{
  "n_layer": 11,
  "d_model": 192,
  "n_experts": 6,
  "experts_per_token": 1,
  "d_expert": 416,
  "d_shared_expert": 0,
  "activation": "swiglu",
  "moe_layers": [0, 1, 2, 3, 4, 5, 6, 7, 8, 9, 10],
  "router_score": "sigmoid",
  "normalize_top_k": false,
  "routed_scale": 1.0,
  "balance_loss": 0.0113,
  "balance_bias": false,
  "scale_expert_input": true,
  "init_std_router": 0.00778,
  "lr_router": 0.00089,
  "vocab_size": 32000,
  "norm": "rmsnorm",
  "norm_eps": 1e-06,
  "tie_embeddings": false,
  "optimizer": "soap_variant",
  "lr": 0.00317,
  "beta1": 0.95,
  "beta2": 0.95,
  "grad_clip": 2.0,
  "batch_tokens": [32768, 65536, 98304],
  "seq_len": 256,
  "train_tokens": 360100000,
  "steps": 5809,
  "dataset": "wikipedia_en"
}
Below are experts of layer 6 (counted from 0) of a mixture-of-experts language model. Rows are named router (the router's row for the expert), down (a neuron's output weights, with its number) and show model dimensions 0-191. Each number is 128 + 32 x the weight over its row's rms, rounded and kept within 0 to 255.
Before each expert's rows: "raises" lists some tokens whose logits its average output raises strongly, later layers aside. This comes from a sample of Wikipedia text that the model never trained on.

# expert 3
raises: "s", "-", " and", " |", ",", "d"
router [182  84  87 171 186 111 153 145 140 128 102 125 101 113 149 114  80  95 162  75 107 124  89 128 165 155 116 118 138 124 101  92 128  97 177 126  93 129 138 146 113 115 103 104 172  82 116 134 155 110 120 134 102 165 151 191  73 165 156 144 135 149 182 148  68 139 149 156 145 119 102 151 122 193 115 123  98  88  94  76 176 133 135 143 167 136 166 135 131 102 168  69 166 180 111 100 158 144  98 194 154 108 167 102 163 127 101 127 166 141 127 134  61  98  72 117 109 203 142 147  76  77 122 123 157  65 186 134 123 107 109 159 170 147 141 151 156 146 126  69 137 100  80 148 141 148 168 169 107 122 151 118 130 231  91 102 110 136 106 182 133 152  98 128 103 118 138 116  53 151 135 142 122  81 117  81 117  72 107 115 171 132 104 139  74  92 138 162 100 172 152 150]
down0 [160 101 112 150 128 157 120 112 157 122  55 115 155 129 173  63 102 120  88 111 172 131 159  71 120 129 131 105 114 117 113 110 130 111 117 126 148 156  80 186 114 112 105 156 235 119 114 139  88 195 146 207 142 147 112 162 117 150 134 181  96  58 209  88 147 145  84  93  84 166 120  80 145  91 130 109  74 151 117 112 108 141 105 142 125 127 127 155 118 121 167 136 111 138 101 183  74 117  91 199  74 129 150 129  66 121 119 119 106 144 113 131  94 140 179 111 114 159 140 142 121 147  93  88 157 135  93 163  97 166 109 117 129 195 144  75  87 141 114 138 126 137 122  90 150 130 118  92 126 133 167 177 150  91  54 144 151 128  94 128 119 179 150 119 105  69 106 185 107  93 101 128 103 109 188  70 150 114  91 130 122 120 115 150 170 159  95  57 150 123 134 113]

# expert 0
raises: " ", " the", " and", " in"
router [156 153 133 127 140 122 131 181 141 123 147 136 172  53  81 159  69 128  76 117 117 131 132 125 150 112 143 146 132  83 153 129  71 110 125 127 118 122 156  87 172 117 102 152 157 159 161 139 144 157 140 172  52 120  85  85 139  63  86 184 157 143 133 130  89 127  94 160 118 172 136 177 118 111 108 120 172 154 120 141 185 113 110 101 176 100 131  96 176 142 110  45  50 113  82 143 148  90 134 151 123 146 162 105 159 163 172 101 180 149 124 146  88 158  68 147  84 188 115 115 191  92 183 123 105  63 136  93 100 134 112 134 163 141 125 148 155  74 144 116 149 112  91 120 100  68 138 137 111 125 117 143  74  91  84 113 115 192 140 120 106 145 140 115  86 150 131 115  68 194 147 184 140 157 110 108  76 137 141 134 122 160 135 125  63 164  82 147 165 151 145 141]
down0 [188 120 106 175 131 122  98 191 134  57 144 116 173  84 144  94 182 122 171 103 146 152 163  95 111 136 155 145 178 141 114 142 178 111  88  76 142 122 102 120 126 150 108 132  97  87  98 147 129  87 118 102 113  83 188 140 183 108 153 139 127 163 125 111 138 114 140 116 124  78 164 113  81 103 155 134 107 101 147 100 145 134 126 157  91  92 145  83 155  98 122  94 105  83 177 139 144 169  88 132 166 185 171  94 149 108  96  98 174 140 147 128 136 114 166 151 171 154 102 150 132  96 116 173 140 138 161 169 132 152 106 107 154  79 127 206 109 102 129 107 169 149 145 160 108 105 163 130 134 114 156  59  91 142 106 129 134  85 162  96  83 181  78 122 100 132  60  84  78 113 208 150 124 161  71 106 104 122 190 136  80  82 126 127 141 185 135 111  96  82 159 201]

# expert 4
raises: "-", ".", " and", ",", "s", " |"
router [106  58 131 192 159 118 120 176 146 109 115  88 120 129  96 166  87 138 131 101 114 121 110 130 140 134 129 184  92 131  82 165 156 153 152 153  76 110  75 178 125 154 132 141 179 110 103 126 145  85 110 109  93 170 136 150  80 217 122 132 147 114 114 127  84 158 180 129 158 109 143 102 136 198 156 127 124 105 126  76 148  80  95 104 146 136 180  89 129  78  74  50 147 118 127 122 121 127  98  99 144 121 127  73 200 158 126 123 122 176 186 181 101 100 115 152  54 152 163 128  61 108 105 129 163  86 170 112 123 145 123 120 168 108 112 156 187  96 111  95 149 127 112 154 153  86 143 180  91 148 125 146  83 120  88 138 129 128 118 115 119 126  73 142 108 115 147 113 138 136 173 126 122 132  95 133 118 127 185  75 187  99  69 144 124  70  90 192 124 166 180 130]
down0 [180 153 157 149  86 133 121 109 153  97  72 131  85  99 173 137  98 161  59 124 161 144 103  68 115 141 158 127 177 112  97 112 107 122 133 143 127 186 142 150 137 115 155 191 143 127 113 118 119  81 145  90 162 131 128 203  97 135 145  71  78 138  93 152 121  84 106 135 115 122 145 103  76 146 139 113  73 138  89 122 139  63 102 124 170  79 163 104  85 135 125  94 132 162 121 130  52 156 163  92 117 163  94 150 175 193 144  85 170 110  93 134 113  86 125  74  92 150 221 133 149 155 182 115  96 128 133 141 178  89 125 161 156 166  86 118 112 169  88 179  54 150  90 121 121 108 119 104  99  86 127 109 146  84  96  86  93 141 108 111 152 150 106 134 145 126 104 118  86  87 179  77 125  93 115 145 129 109 138 119 100 108  97 129 164  88 141 190 120  98  87 172]